Experts of a small language model: width 256, 4774 steps.
Below are experts of layer 2 (counted from 0) of a mixture-of-experts language model. Rows are named router (the router's row for the expert), up (a neuron's input weights, with its number), down (a neuron's output weights, with its number) and show model dimensions 0-255. Each number is 500 + 50 x the weight over its row's rms, rounded and kept within 0 to 999. Numbers have three digits each.
After each expert's rows: a language model's description of what the expert responds to. This comes from a sample of Wikipedia text that the model never trained on.

# expert 23
router:536562524450574544518480512528476621479476484437398537415519571526490384471413498532464518454579581476517448520489405523512506486506494492468464468465523585507481573478533476472543504516524543533623439551417523539508552523493487439476460571472447497546565461561467464438569551447458547561483444372450445498519577517557512535529463481502508505585479554486570509496514604474518470399508504465467549536602433611575456443437466541511445617551468510509596508579503522420446459484500486457496451501507467547550435504572506460600441558572511579494480499528433613532560511426520538441451531473548558505560497523464477504543513455433447381456444473427539476475438465532467498624504508531439446518591501456425499440468436587513487495537460509543495559552563523507468622548505492
up0:439647542481449369493470500471446518506513482581513521428508568484434535445543433474547450554492521540480492515589454443468462428626592563480434478463455522506413457470567550467579578499462514478467521441494548398536414516494528505466528461649514510533513547548507487554494586523451545456521484413439532517541592486485450571431536477464545621536487477566472539482488513509525480503482420376497482477502454638569604445520440537514549438542466503465487522472502520514459444506498538536465477450479502477478530458553487526433519437571501564521613503460449513514523470546402516411471590411506541574526492488576446518478545558479532498440478432465556458491513432513447474556539447414459498499473525480437545472442486479438489493497516598520463439503512571603579481539589588
down0:489504501507483422467415474459465504432568461462554530533476541542480363469493481425381515569501480509548466476551514532459533531527496508427437476471481531400502458559486540437392532485474557461492443484480586507467597562411381485502448440457476515498498526593430466468483501521482519483511514450491512523456562501493441522520453470474476488527470528499422442392419455565493474501506531495437426545501430406499435562484454575549585489567495520522481454534486466440473475568490495512514420630511542526495539523566433412581526534547420451408538451491539581469496512495543539515501455463485608480548482404555565470463520409364457616532498480469467576594479630443505498591537448499566483513478471443429403525473467521451493576449581565542553475525535513554441509443545468
up1:467545461483440467580525479559439532463525455562529430358453594618498441461504473517535509528404486442479485472503547464488521507453486526431395436508504610597429505436550585607500581440433437546557516457532505485550350430516509499536485484626504473511514532466606521535595535529463465528443536513514546513503450535530473511466516451438432581537530534451428521469462473535551475439494502450541480499502529519569543520487521482512524456509500555484482485431420486608419503555470525483480481540546397515517521506485522500397537528500484478495442496468509494451512636562493449434458576646465428550482473476512483569419519539562459547480451400519468480408583463470483408528479477491480535505477545521497479414504513522516445566512463545588518479448590540594478492494608455
down1:559490456520544539559521538443430499524469507463487476510430524558497537515567578405488526498527483488531525558394507521566521438458532481510485607484545484390581452424579465561398513529521484504392473521419423477519554443524458548523447510491470517421553507402497501540490518534542561528477478603507479493489533484446516497436563552478485555493488617518550545466437508522401606450589485481529520483489537503495485472462490475533501455482417514523542476559493578637517594525528547515589553512524501446568583510597489494505466440484454472423513584540584395585491475478647408521444592485454519424464527462505504472487553385497517458493507437504484488522559506500493422471567476568491490466634534489447544420613515538472401538582572549506509453492558526492533515558558508
up2:594430491458530530507474475546450528515422448481525501431472527650493536474547493554437539410540501409575450460480507476509506518577476471476415530438475548495478567487494493437582499531489494383546427480474483443464490443525608569483520550543573474587522536511457451468479496503516434433513506419477533529494526492537504626472449413514424514479504441501480419499570406501540493502523480489587421470431435512534612414498433487509437482323563492450541524445519522517560487421462488557514447413524425502527462471442525545521584488538469492482505495512504456513607450511498543461570400493484493544434516549594487600449581517537500459622511565488484448362554438507554459462503534398516514567478527474523457493504540444491488534590456523499524422487508485449448545422509563
down2:524584481496456496417536409516473543529496476534543430442491518506513393450389437538490575478433426475431599564483569506455493507505476446501525472572534448494543558511475494522491512594427608432508436465489445454474360479516531400551443527525505470553509455442478533602541513494421587488472405566602454523475484513523465467424478565524464565422503536498468462529580560545531578528499550488429520618456546479495529416496513406458476489439468534506496503496472452484547573461481597521532458556470451548541481419405564432440497544524529475513427454528490456505475532483423454509502470490464476536421512414525451490526609516540506566479473517628550401503571524476447463482489554397477584522520399496509543558389485517461475512441414542515434497477564503476562457455553473
up3:468415458561551546508515531456553454521506485471514510431556515594459543496442533536521515473454491524480490513570468525403495466482422457563514453536499472507481459517485574582541461565437435479511510522495445572481585562616508515570444487556497496454475504574568475502521537452532495474480466425464482523542537478503519557491535490419552567415534443514480402450580507462391540506472480450566465523489493544542534465436477563513544448527485389555552521520452550523482452455556479475521580556495473454547524511477585413470616367572550574614456509441546554415524504475546494439492561456622524604515474496527544414473477526558509481478492528514481548555461451480402471469538439413559504521568545436534493483455554541549428540488491422448555453394627533563463515602629568
down3:495500449502505521582466490492501524553520617540582449556524417511444521568445420503507528442478543540512539518447469539461516404421521460513468575512437514607588498524553530475456483544554532483522516487515485531506479615537419593444474517479450457611598502550528476480508456560567485465611492514506486462550479438561510498567584541568483474508559501539425476502488552466504523495445499401517475470482439447481428463557500573501561533549475470427485531531500423559532466553495493564483548440547520538503574505547513611572569497514502471399500558482531528457477453432454528480511561432450517444499376486518533566539524474451553543486499463474424584449520619559558556495373611551497537371465461522495544576531548502591594529534525474556519427437538434495571488432385514
It responds to: Word-initial lowercase letters. Single letters or short openings starting a word, f, p, c, g, w, F, often followed by y/ri/ur (gymnast, Friuli, widespread).

# expert 7
router:476436490474475535504507432486491458517487456515501453536601364449509542449491466471349415466470484475480442540482557496453503422457495442457520413491606514571534503526509463535454567492444513539540537359519576494506484573483501524493538506538457523529479375581431530522411515541476495451576525520499503453474573545524457438457446531507619515525571392406550557493546562584407555486467429473455512390538572550440472572545430494535482453509546451445489408478548507533540516491446530489468457477488514480514426496434525493532515476495476607467529460509437493498508556538480432428445405545498461501491530514481570619530448511566458507517452521522400441516529477527591393561525470459613462570428553440420520446572474434485559524525508455443516503484544509510458621489530507
up8:458467501412487517577502492586496607535517483423502502509494559483502502342473412501463444485537562474606454484509517442539525440516456468540454469406505496600525516336621489496552563397468458472452545434440558491458533451490501594518504431428559570437561486539570536596478503433518434530543487587486523499488532579516523520570625538447611549489492491498517498590578514552485465426437489573432423476535449563505489481495634417488502532509488497419482508536488497489512474474550514453547447464458487467504492557364501433471518439460495549521590533500515562539502578467527528528474500564435488474498562492452489550479485474508460489495546528441507540442534352491554523543460458529465514502475514529526488462477538572484481443534479462411553509400559521506505470538447617
down8:508532473509544482533530571497490484598581460578489499488550523471531539528517474456520549532466497609577592446560553458456524502466490564551557458501534495516486502589409527513500440605479504451549399557453521543585493585489475528494557403502436465491452530498509549500553519554454598556526496600515501453462443524513527417446530459596404482458501503445593587470520470501530565507454500444568346441412523403457546538479517550436541626506449473520464441502489531472459468571570576533556459488504460500518438533528471484491416507453474388475468461446532497517535472581464602590417441484420505523465464519555479449473509420477406497612498519506489510421392459588445427517544487587527539527562562434513504510513542517485538461423515485495485538623510535501527459454457513
up9:499476514541535556482394579451502444458514545451408518469478520491475529579463487541547428498579555493446448544480498492457470502500530497598506483481524370542490504546472507398519545530522533399538409547500507530496537491498525449572606456506392480491442473546446444502396494525553471494497526504535434409572533498498587489478540556516425468470433556541508547622501449441449512513454466547400431582428414447467577497457532488565501482542512384449514545523579527512507488539397563492438512584515459500509527499490558537503518509497600524455440483553492415547499534565585512461521469602516503522434601473533519488568439519420482555454455480476526551449497453518471359433487408399483386456487574549485528496514551533488408581492552476466441550505459440588451527536514450
down9:491510515501494506475490511541540622565569494717617580525445442566509405530508509502517471513487429488559455624473498455426492588495503472603529556519450518501510625507465465382487510483518442492482391490476476487408535484440538525452531447538558497487505500482471445534438479413493504476448479534510515561501472562526460515508576469525521485443461588582573550550507489462482434556587453516509585486554506531576542447545473475334522443516488453534468503553516499445473511481570443509492484492533483479404530430502556502546527468453439545448528552520373500503513556514437489554402512483562523592472516508516498465570464598490442568481440507538441555519558509506509446492539515527498478531518511489493566631519461598472532494496521475625427472491502492557521553565444590
up10:570579510556543456429506455344577455565498489394411491546458529496466483442429467482412507503477421467443588486519447565407464531519528498474476388539432525509508482461536597486561465511505497537483560485407464533529462514494546462418553377520491401577435482477462457518520541530549553482487509434498547449492431497436514585534605488465490497506580545608529505392471526547492542512519500533509545568508524420626542506495585499465420592520565477483533489529469432516526484521579569521545463438477471462550557518418524464575523594549514507490607561477492469483515494564544447468521470476541528532508486512464527485534401536518444435514562369501453460499513433488490441441580465467485428557551603570487573469523532518475467446488567502507498531565472536542520587462455410
down10:464535417424506463543522567519432547510497554486499533375468491533453466541509503546430515461485454485413509458473425508559547531526479461469523519437510442548477543506488480491491540490489513476491495479601497388501396417572564503447564499544473465530490492459404418593450573356463581477508551504470494521553549462512518500481488427496554441477452489507605508471467429444562530517430508523546618477466460500592441525479473488580532550467459488469463482455426502377472509496536484442489504427447564521407454484447460398436439503546450580573463578550574569537487459536425482547499540504457516565522522474507529494544464514505506463588613530575646542571537519542540581536496504503440508547486513463499513510591529451460465463410596466493387513520594494436535611428462490
up11:575406589492559523445494530455508406487536503489488396517464529530385566527508431475391564452550539444436488553570497442462527446514455531442439491462487385525534620423509481406489468502478433489559424421575486527490514488459465466394479520498526568541573459554504468435457546513510452467506461501495414436530554509602578482483517424486488505504552467554468481549487399494464574505424472480501540522517415548487486451527471509528458561485500443490497486517568522541628430490492562443497471505436578485442427490552479494473550506487486515495454467457464557424523426522403435519518481510452464518429454518520490545465507479528563461501544486529496514523480499551480445555509544407485524536528567456439543386389432438345569607586473611574545523495584437528560546484506519
down11:417485509565503477500554494471435550529488485448404528578538590550544537489512578479461496532500462608553457449582502525418491531511489539421543525501517518493500483519473463523505459466593600465476463463560495370554451470411566506564475501497574557532522580513585443566599511474485505519555476537529444551455503606517499445454532501449472527415501456424452414611486499484404497531535537436595562526520553517445612492554601477537484501533372453544458466458478611468530452481415507497485545522493450574509524465527511652489563472520488501510532647495517434535504549510576544554470536483435473448565433558528482552465457534494560453464484510538571496452454520399469561532552538442406480427449413523438464454473548506477539518514516477542575465468486415510564472547447497
It responds to: Plural s, year numbers. Plural or verb-ending s after a word stem (nights, shows, 1950s), and century and year numbers like 17, 19, 1998.

# expert 26
router:535412496466477494588506424427508532457485461500539494471471610552445480533471553419527442533547434475555484517486421445460473561453441487418489468473431512544421464415486539418497476534462510528518487519483546461568470438416545490535429597489609439547584518457530564531470425496446496494467433563548596609436548521534514497575477473474420519493533500478581539451455503507633441553522520472547455514529519404540538524550437506480460535604487506560498456516459579540491417543471556509595455519508521507455547579482548416556554561490523462538563533506462473449526556362587443532392482495533433505501534521503468476540516487545509533451373542397460450405512566566455396461577527581514535526398512577483396479533504524527504467538495484439503511587459508477460500482509454
up1:444479499422483510569483469548551450467502422548555446495602549499489570548442472495557547434575557525521477525480472494458504455532441503558470456477459526470365402501572508514504498513464562437491437475491453540433507510523431448539506483536531532578513452412481582575562505505504447333475499530648453480511581374582381449540522459500441431464500506463433528458470518503405488503413499457582593538552519572466388581578389502585547508471509450544562571428422523447515506462510558501527456424463495521543522446502500445461521489536532428514512508495494535432548583506464494499461505545550466584446544485545464448494497528522594533607472523558481501549502503569448556463501508440453469473441544516443500465479512502458550508582453530408468486450538424535525528491624508
down1:476499432577510517504432535502465448487498581591528497540528529459510556477450339461489543506557578511369715567497468466442440472544453524536453525468496500460538469539482466487436458487605519432516505466492475494409487496586534440532503460466544510414434438573444491489591468548507530488416520459503475522549540498512465447526523446579420569440550530533521458488465492456483439545527548487538503476470499479555497467416491485442557513495517520458474540481524601516514511479470431563533521481504523604558453465582521474574396485544527450490542523539464494484498535470564469439473514409514584491539504585530535552530604505530595539532585447487452449463438360356572523566535529534439578523406416477453582487556519455506495496452493522482518444520440496483509539400525500
up2:513532433546530480471505585526472449536476487605407482431526480490502451588515510541519412445472536415490417474414491551452509506405507444525479442494480480468630534557557517512518587446447422504525521469564503549456528438432565480530541528480459527513499333472512550543445530611484515481508499560447443559487528469515473548528451485474426489488501500336498465563467469499452466451554442409462553562552435460513570448449465484468476498509491511517459529458515473583455524510566558553502464501527558461594553449462517510575439491447474507549479519442491517640522598536557535495478457562512522561459508462516460518421542535480474529489450549591495507472565575546545556527456471495547496484451561411526442414466499461425427587598491639558460450509567387543476579489544470
down2:462528483547501477443560438510567453452495531471494441529432452521521586459452422546529506458492543549498507505531411471493514496495431514446510532481504516439509510502537573553505417460518580618554504432519559471598527445554441489502477438557430501476530494435485520600482494481495472472587499576503553442452523441535571498454579467523404483462593466428478475602476545515471546475601484402544452517534488462459541571419476569413479460458365553469443529540519468523411462501487467448579453487418584434489551474516539490467470492527536583567455473492426425455498564553513590477497551499455526486464504527487621569546466393483471455498429523461485545442505520492656520442469485479458448522452426582528563552555492438489490473497550577519617479559487469489445459343523468
up3:576507429442522446587476412591549441507486455581491386482534520546467429515527485503531517467545555470510495485508504529455507490423382484471523470424544534480369545496570550503495671524476419403513545473462519441537465437561504520487561468561505500494443472461486529561507526603528440541453540485569453468431491476474460559458452443415498545497516523420528496447513484484533547505411497461531522589541452447391568599543476560567476476509474489527503500478492395499471465465497567515542526524510474460589546490463500508455501556550494464534533583481432521573525662473507460379401467584581423506488496536561501467477428501591507402555494437493463554475487554508558577475495435570541442463554495520555449504454512561533456531608450453495499474494557495555528465468587567
down3:532492474409463488576615473467515490439486486532417508431523495516545408481582571483553448487541403468490547433502498508575477532500449502548517536495477534467431449525413581502530451480446483426530438484418552441470505523478508485431383486510609595555489503487424377522558486495556477442421499529539469544470521400400563475516453568461474462518597402580500484585532421527499445402508524454455456537618513434467495519521468494486500491570453558536500580510474539548490463549534500479424494491428439418503475479542633364450494556544465493560509502488547509408571527420509542481534452474479444423580530505458463560498517475469484544507524455495491482525486505583528484445539563490507512448491508502409455486463522467501498484533500540503488320518411465562383434476533484
up4:580577554435541490455477493514494471587417518463534437368435481535422491412572456579522492530510413435541535504578528530458421417535445535419564470511412547461479447514495482554466471476410477433472428371489464518529528561507462498413557584510502452533470477521465512641539522535520551471486499460505484497484470429595475570410577536447519572459490484384530524494511496448560451512500541465528444588506510498560480484499488481510494447493553492477516532504494417488516423438654539508408433545496442491579548470504517420422471460529515484492468597477499510519536514473519462527557524516557445590385540521602478465424450548531475488584468557532489489521446443617512451524541497445562435597548534520585508508522521545535500561595533530449511538548474404469496526476538534
down4:496446449472543512518510489540551524475458514444506449460529526497472458503548454497631479497493508448474532481356465531519428436489523449509602436478468609485493526445550512538465491439460493418546479545557436509547508461543525437449564534527466538578518592492505516455529517551440579496549424463558403609349438451483515532544518390529519532514558529512512482581516628431542517468516451526495628484484479547523518475451522407455525470578565480468540497471491539481465466557519460590510505538532464485545510631456434504614491492473520437458508506477522516463492442482498530564504543503575489398479510452465549529454548506478431545566460572433526475594457487498575497559396447488429621462435462556383452491487582432505480565526537559561524556462468569520490486471382532
It responds to: Mid-name syllables and suffixes. Inner or final pieces of names and words, re, or, ol, her (Margareta, Kufuor, Volgograd), and agent nouns like director, author.

# expert 0
router:466457522500463525485515445540492567429503470501389491495543604502511372530577615404574500541416490510460483445451529591485496470557407545513470526484530460497540519603626451478494552387459543560556552511385482478504520502506453483575498458446478590557522459405522536537552616524451414509572559502503474492485435448445535512425494533492582512508437492532438526576349584515520489463498458552529447578480548519484436487461504503532394458529463479558523400481556457587515503569477457464562436489496478517541438446495440506481497583446530552524551530487489462424477533395539385463474518522430581461577495600467446558523454521444513527502454459532525547469470534561411456535463528480457515511539494517457434472522498545463596518529483557447531483503482439582509505582498470
up0:533570599520433501451566467531508481554505505455577498515530496563434465469560489491537517537486557488535398418525504448547568496496453500521432505450511526480518669440508555421527572449419590552502440500474383657445408493470538485493497458428485527583570514447507475424518495483424482484544641368529490461480506412492474437522526495491509447571574539430412543571550524568394466469438515575535467599453469468505538415464477507486490570542491497570486565551504530471460545530371508347450510427513501427487559531515447508422465491492474449489496559475439496592517471556550513439490493524517502534478496499468498478448538462423540536467605451527575541506404562523543489534488514494500511538479538484544447482448524488504475513576473569474480564449501487487542584549527553
down0:503475532422549453546453616537498438465526486446517524524486464500534628563448483467468486490538493452543498526481555541427501494443486519559532517475621495513403480495416520416456505503500538425545545447504419463606429528354476497564484490518572518495524428539543490571437520557484538519527561465401568481440560445497545529447537480466431508512588601513498362557459486467522511600582460489521454513428518551506554558550511437535572613465439466528515501484562483482489497552468505552559467500491474496491485558420576506526506577475558586549537409455532491469442447512496447457576404511583473585496435476490486513518494596525500559415495521511564442456486557479489504483595579578583501547525494530448608440511529497480460481501606432534454556425606514473472581526524530
up1:501462473560488477511478493483551535493441488504559528496582515500522432433488543523514432533423525392565479521502417522491460482486482628387586522506573599558498534474509528542557576451439511447504535479468497507496463400514502590483563519579480510464430482522464634535508468479507539420492541417564477516605512456519520540534540550449471528588426480465498451469461433512464521519491512536566498511427496436421468554478470469543429525472418511527569540497506593625569459464439485470508505581462536420438580535451537427494532532420577529546446476568363493381461632518466497521464505551457487468476494394504578545471473440599528487531466467541535499462414638532421492452451486391464527509515565454497395471479501506513538578535478544454472453522551486509500543484473461
down1:478491414492448450586504495555520467497553512585548539488507553439462450496447517460527467502550497529542488505480518554440454572552506512561548476581437509515500515492547446486453487526472516470492466533479480472489549510586595560524496485501569477573436523433573525539569479478512435499550535459553544479472487516475509528464512458658458423539481467522440425491576549589433420500609471433465551547435577510534449431550540497456601621424483486513509459436522543523480498547538517526520519487483556477477474564476452491529461428533361549479425506510531375497553487450421513454620456604510512469528512467524452488492580537452484399433506522447480434424564582518482471511612470537399523444481468625495507499459543432512502435633495556472550548451346433553527536476525517
up2:520458499546464521487440448489584543552539420533483461496437516556460450525468418490436587508559461493527440539541518453509527492425470527455545521495440363429538529522564560470525504480563512390443528475515464467495554531398534475544564460546484544474443458487523480491460449522512454505562547560496549434435405515520444552417486498357434658625443548432507435470485496543523526458528602450472456491471479486529526515480500389576524519471511485458513465435481591512585505495590493488552572486428403481492470476499494529506435564527510444609513566449531518539423427503520461549462547415454531480510527539508436589461509596391447473516570531482472501639404560477556499513436432545490481488519534531560455435473481471425560596521491474556467528510493575476525588518484519
down2:601500379519523515464452514552426470395572493512590453540428602522539504456555537475490484561402518515407522549540471494491419535529462563567458506433553540543419490450456452444506473425519525452486479489538527474579499519432489499528515493530506572511498424589485449490567465490440472469486449405470422427456525448435433437507477454602489504412450435561480509522590461541489447464587546493520423445481562438441578505502502483553492505456580518502458394488406428442459500548455438454584507508510499501464475445529436446478329508462478516546542524481518469553500541563442521510518541469603527512526442543556561554508523555517445548615571446482531419503558436439562556572483519547511585534538443555539531503468521586546407519531468431605514480511435440479529488499505487
up3:484455539508580556494449433641506510548533541559482441515469507561500475537476490506590449500531442486502472545435481564414513531501499527467353583468436520478546528508536520431505523403491471488568404553530426527496488454457491490421540444482582500392508459418485466448542485534494431478485544394553552454525443507513493564531513491521472498530580555448531542476486545525427474484480352460454455524525484450456537427434524357566368564447489438416434517526545515512495548400465478573511548425499477521506531464466528524563480579495525539489432531570456521513566533458499484443435479508448504534570493552532466449476561547352521488499515483485605507461581493522621461530586408556516518527495609537529441385388519476521491487489529539474485486503465435496545471478530454
down3:544587553507472525495513544462563514452508500595385601499522397531521505469520510446474535434537509567403515521477514511422554474504423538468489470424435494464554529576490508514518582460526419529485381466572528472445587508483532456537570444495504536524480488520507503480503495582490484522462457377520517512483496416595572583555523572525512484493576563484534439446590494478492584477553518502501533474530485408538442498583601599601492570509439521536500471580523540519553509515432508425481480507496618447483434546497505557512565547511575429552439475476443556497498459452537585536557574495496467472576529566519517624509444386501496461533463439489495573578451570502544481506550488472565516481380532607596421539537473499572498493481416484501457423516590510479473489576551496
It responds to: Word-ending suffix pieces. Final suffix pieces ending a word, such as le in Article, ing, ity, io, plus table pipe separators and dollar signs.

# expert 31
router:488629555509544544501526409536519527504540527598464550421466552509447482513472499566484500464520504439485508439533398551453472535551513615421503518507505481454567509501562572496497542524529523515552430536412439473514397504446507490484507578543554427381466515594507574512514554551495533558461551423443545425521567483485569540474478475525474496562453506421470451433538451465478414482620445528446459455498462515487471507529540593527489517463472536496492463501479603503495466446480464512476446515449452493552508589466502498527564542463501562496526555438529591493535515519543549468547432454500482580547453553531509599510639523496545563503590378402522558504518557427530552495612505543428466590479500520570595432416498568563466527498470556560468503444412521605420517525528587
up1:492423548519547532509470496519500488486445491534498482454524574553466488532523431483548448534459526462438434479538519492470464486485506473385512581456424531568552535373449504445508490466401473494484531474490562542502477456446488519488477493413446545461554510478517480503421586574465471484542617468574464583461543472533518449435411439440503536447497547437461518476533565552550554577415333551522584540504410482471549520555402487477469490578598512420542460406529487528528483539509541479383495549406433395537468545488502410411480437474520480550484485474457452529539615503549427473562517591545398533427566487459388495484463513575508517555566481477547570522517573575507463503544474478487461475486490521436490373427530406510460519561517535464527515502558456534540520527568488
down1:466520527491413478537468539507509594475588584558474486540487495483428490523522535498454480493430477478530521500532562501570513500432493481425458522487438565556499461539491458571490451407501423525484507432497638500526574492437487476458436495514468442585564553505462468498470477366577568457473433609543450555545467458458532468526535548581465501516458403594413441561474468545520420463542501522583506467470450486558519575487553563523494567502539551537465440533460472466560565488553431546530563569517516441465504510404537485494460597562463587486488472528457532481551506524547448532474533519463471554558514466525546452525448601573502590553473531468521560407558570487503516502455481499496437467559545548558468527542602459600447412405438497539524604441468356522423554539410449
up2:511498546569481461500530586509525452503526442586491502462481549549469454388500520551437439447538510490571403433532459542529536500527505523492449525335549553512479458490551528537518502466474434462479471488586493456537425472580607500519496464527537500478560512503542494557436496548427382469523527576527416443451417481534498550547482489428497527527538496401514419528478533503475514536446515452459514508455479534532547592527506480585411513431651462452630463408463446575465522450536513549510510520510550502535506403479521431468482519527491528556458577431437475574558557464487313429427443487483506487525551449541435520523481543506484435587494460494524507521510604541449543530576427463464442512489584476567411381427539504452494554541487533521487481449446558559547537490516455
down2:534465483522422583516534496486502555433440471545458487557536519623429466490483494515483570447541463554452458489490526546502502472520562483560534566500555512397529445466465550473538521516486527565432480619477465467544516476520494483530538507509491524539462477386491452440441545530427536483504497440498467384455541429446504492525452555462481472507473485520500524639553525450513403404502478442416428469456467477539422538415498492442549471440449484497438523411382529537526462559412437509470542476549507518507428522422482534597516562431438527411475549518492448490504578430517485640482477443459499439500607554495614486513534443575471513521416549491499419608495483422570499447554531518534550510632550554421440547502540576488508501541467573473592510527542533496428438534503596
up3:551516495541538483474451497532464588559530466513527542418504540564482493538503482433549475448447475441516476451476491477475497470450536501624386531479516572471470575449510517533586544465443475473547411394525394465445525487471576497420493555398525519479406553566482534503446537400512499451478539516460534514526485509584394525479381484521503574452533523589436514451416485520438481620480432438545422537505552526626461499455422513568512466499534499546497480556555526574492487397407519515497424504488549494470580453465459464470585492482486565505488483501463496495508521433486474523495451478465469533498543504575485537430474574476559474405437413461523553554544488401491472368456454462394572454585511528392479513415583532530596491514496498569531481575468468570485530512547442
down3:472515474545503555461539490526549506466508478524500500591468523491455503523450471456532534561528500512513507423470484532521480459525502435516456432528484567436435501517536498503372509550498569346537517477541514548440466496482505491453500504522531556463633609503561449419523517443537450512522520595520416465418549456593462527573507602520534417505495482514561501527558476486480508515471599564488489444543532502419469635383434470619380495443439557392545606519449567498480524526471470498500475628500426567489417506569545504494505546471484499524473433487532445416540522467478511502568463488508402539439491498449426443439514495495541599586585517455454484499427475490528413516369488551437545433519559450509540470567438499499442404512511509498580515471457493537462588496542476
up4:535464529534474471484513535550529497608437457474611528469453512548510538456479501449404376439481581477462460420581457466512423392585447546365483455469462531477514490531614649595529462464486555503571496472492422476533503440428563475481441401527489546523408507420491543516497524499562483512520536461506485468574424501558471483454484450494454549469481491501452453471531455499586526535508510464508562531474462536532511397520480418499452520469368433516477540524500484503515502428466505565436547419512486518558486379493574484437479490492533495516458509476533415509514580497488546456415485435476536566463568603563409519508530479413453523501448511535655423454472534479468489474560459506561486520490513470521481453418535512462488636476535474522545450556588500553479475520559593
down4:484508496600537439424453576505447476527498434452457572517514475557473495444580468474602508589453510488503496483421468471513487510457462396482491414541510483578504564549515492526462466522519568521483523517558582414482437430437509455569434543585473474466409530552536528473488474530470516467493489610401579514462518476425516524459493519624478569468540462426474512525459498484598626556476510621597483446372555494522453614478418497521485469507494472599504515495495550545448502445413394662556534483562456540533551559417537474510554423523492444469503483539446527426477438445561516498472489483516510477550457542489619424495548448462459514482484503527470552483548522499498492570445503517434511528439452511575463510499453509469582498538479572482520595390561494499477474410486515
It responds to: Word-interior pieces, sentence-initial On. Mid-word fragments in varied words (qu-ad-ruple, Sp-ong-eBob, convi-n-ced) and sentence-opening On or After before dates.

# expert 28
router:446503518440542528493513490479545602516538392577596530539531477433517508451451545474521396515459543500512393545559592550540474461516527496521502488446471430570441577586486449581484570471454435532603557465396522456567499447501527544467525564517561500455555419492559464496574539562535421509462453550541498408596486492546503542482529483572524517590536505486482515570420591504527477496445472428460487419571554449525538564460573520553512442425503447493578441525501488489455488619560581448526474497501487507496401526426501530452601442549535554493571420611590507549494479438413502511515462505514518518522548451572525506503509527397423441431435454598479487507538489483501499492488512498605485482481438520495403495514541496518491526474504472446537463572469521609554559622465545
up1:480523501493452551500399486423431517461418498564524504528443580549472401553584488547397461531562378427513525502525509581512515492504416462540451513467448582498545578504501503570527586516452483456549440566523508519536481580521556504476487509517542455441402557417501555557434561477472565507484501489489513449520457474494534499450506600462482565451463486435479457432450490459612597523520418474497609495521410598577545436525479476445477468488445491506448466544579515506592439449543508448463468527449483512539410425528532502405434495496567546401550592509407426501548556477436411525499477428540473466450443534665482503480430556522545447472418517457580535456447455521531457485532497436496474447538582529457491484464585532563544518537528569429473474534493499478484530527566474
down1:502494525479594524417602535544456530468446502416461519530476562582536503511475443526500520587502470550520551473529559549442497484316555415502443570520513500548590531522484506522408529543490485486482515550594519514574519446547569534568542496408552434537426462535520526512593393581516540590522528512492450486566493527490547544473523484564607526536486594434421496500493590502463533453562454514432493480480498539520539563517615484576504422492457532448603355591521493555482546479598491543479474519393520509467536496528493491473565503478496466503513431487418499619527422483450409526502559502435552602449525404514486549528497543479441384418496476464475545487516465540602470541540499466509514472478470516447533541487434537530560510448497409481482549482466520520458524432561472
up2:484532477510486495501417444493510419506448493485481385524501551488458499511520415616456484456592371501607464497531521433466475531520395450516448518470458517458557468484536525470512525511487480488488487496576466567456500560437494596558549478466490460439438581538480596489480502433525520377466508540449510472512449508477406525482480352448537487495494410488507428519493535503539505479538517477579547526525476524467506523453502422624429610464556516649440479574499467529479477492565573547433563484497499378585594468471516508481492451559452508618476563551480466473502509514484525497546475508492540515500510640481516443412490561512512453516483538579556573514411613523549500504526460500512489389433552480551543371374458544489542493518525532453440471456516512500549501533562495
down2:576466478561472526555496523512532520492525465531515540557537485535462491492514429464487495565560566457512514578517399531495540455555454569463450491434469462481480444490435454476398526523593581495529447487525483576474478615479459476503646530517425594467510575474407504457437484498416533536545501430491447470500452527571499485534600437477563494498494484426456516606522532574418572488531530549500579454552518460525518482369514580473522542486678520481424558468490511485550482468481488575576533370509558551526589488389552531422461416557442491444545573534432495432427543447567446492543577538427464505561554562601492448430512545500453475588492558463486463543480518503537495545529470522518457520482488487564471518564509605442473493543470437477563510505505501539435419509480510
up3:536426459508416494445455440515520472476512454495559508546540422519493405546417485504380518405537467548492567514544536544368505496439445516555382485519477435528457518536486496527543550507475453496530435441516388476460462496486523477415516568543533623480482423517449519485455481559500347482477468530464556407555629499508491566427372469529497486464513445558509459441393464536465508413485537376494423470547500505480528411489484489565451496473537395530498568481523481510475493560480519545508590421509517495482452492409561479554562500544501541463509468546497566485504461450443442527442583548484455587514504563543456539445546555451469545545451580483526525509517541515431449437462568445573483554505459490474467426491474472448519560471552529461584516456477551555554574371549472
down3:495505559630478560507484599567486472413574546447536498463478558518519538471493464531478421417545486531453488457495437412463435466432464441494609527424507427504447459466458481466492451503558498413529508440512500464579471336515562534547466428343447431598425531511451507551521470492493516499565522438452459478546446535575494535559460479479490510495544512471525474560489394459515550550528536487526502484556495505527529474442522467518556468477518416462472514453484473502462451588510515436510492555564645383501464391518511476507510520489490530425530485466488503502432517501572383462491495473399431483517546552497503555528583489524601598625488550519459441546530517504467538597447516531542582431536378502548410520534452549543496523504439538580525457550494460471490435514520465
up4:476466490459559498513481467443455542523502475514451517498524534495470511506597462478470547480481528444590445519496560559471531403469527544469429477496434431521562522475494475464540568538533533549484498545479450520524498481447464456446514533466509578606521376510451501456475506471498478339492537484514479480513460488542523527534480489395552411606497435410465520502450482569552464489486439398535457525576510442453558489471467475506527461560389383418588513539569541456522591490504556523513442527497497421450476485456511418524492543452480550491386424496517528422474545601536517483444418520607485584459557545576479529550504506511460465471542422524520562562476426542422525455647429526493453464609504465525493432455511433489465521569561521579504469576502463646537427406535538
down4:514586469575448427478552478556630530508492417468533547452544464518446593468537480490473598479518579517472493473492542551477570443535502580469454553495549552569488581570601490545481442466444484464574496575558469392497406487446453479479488365445555450506579497499504420458513517537554510544519515409494533474493483456431459496432567494574454503530435485392459472463537550576475470477517548575458577485477476562446527533473500590396509408451479477524518572541486478569541505594549409467493495496492488482469398533517467541418554467585548496512495543560527493481523485569455609464415526441556532458481572537413447546465564541490520488490472545406535541576419466489490497494473571551526576542464479440465479352580522454434455467518516477551499493482545468434546548500421488
It responds to: Conjunctions, clause links. Clause-linking words like that, when, where, until, in order, after reporting verbs, plus month names in Born or Release fields.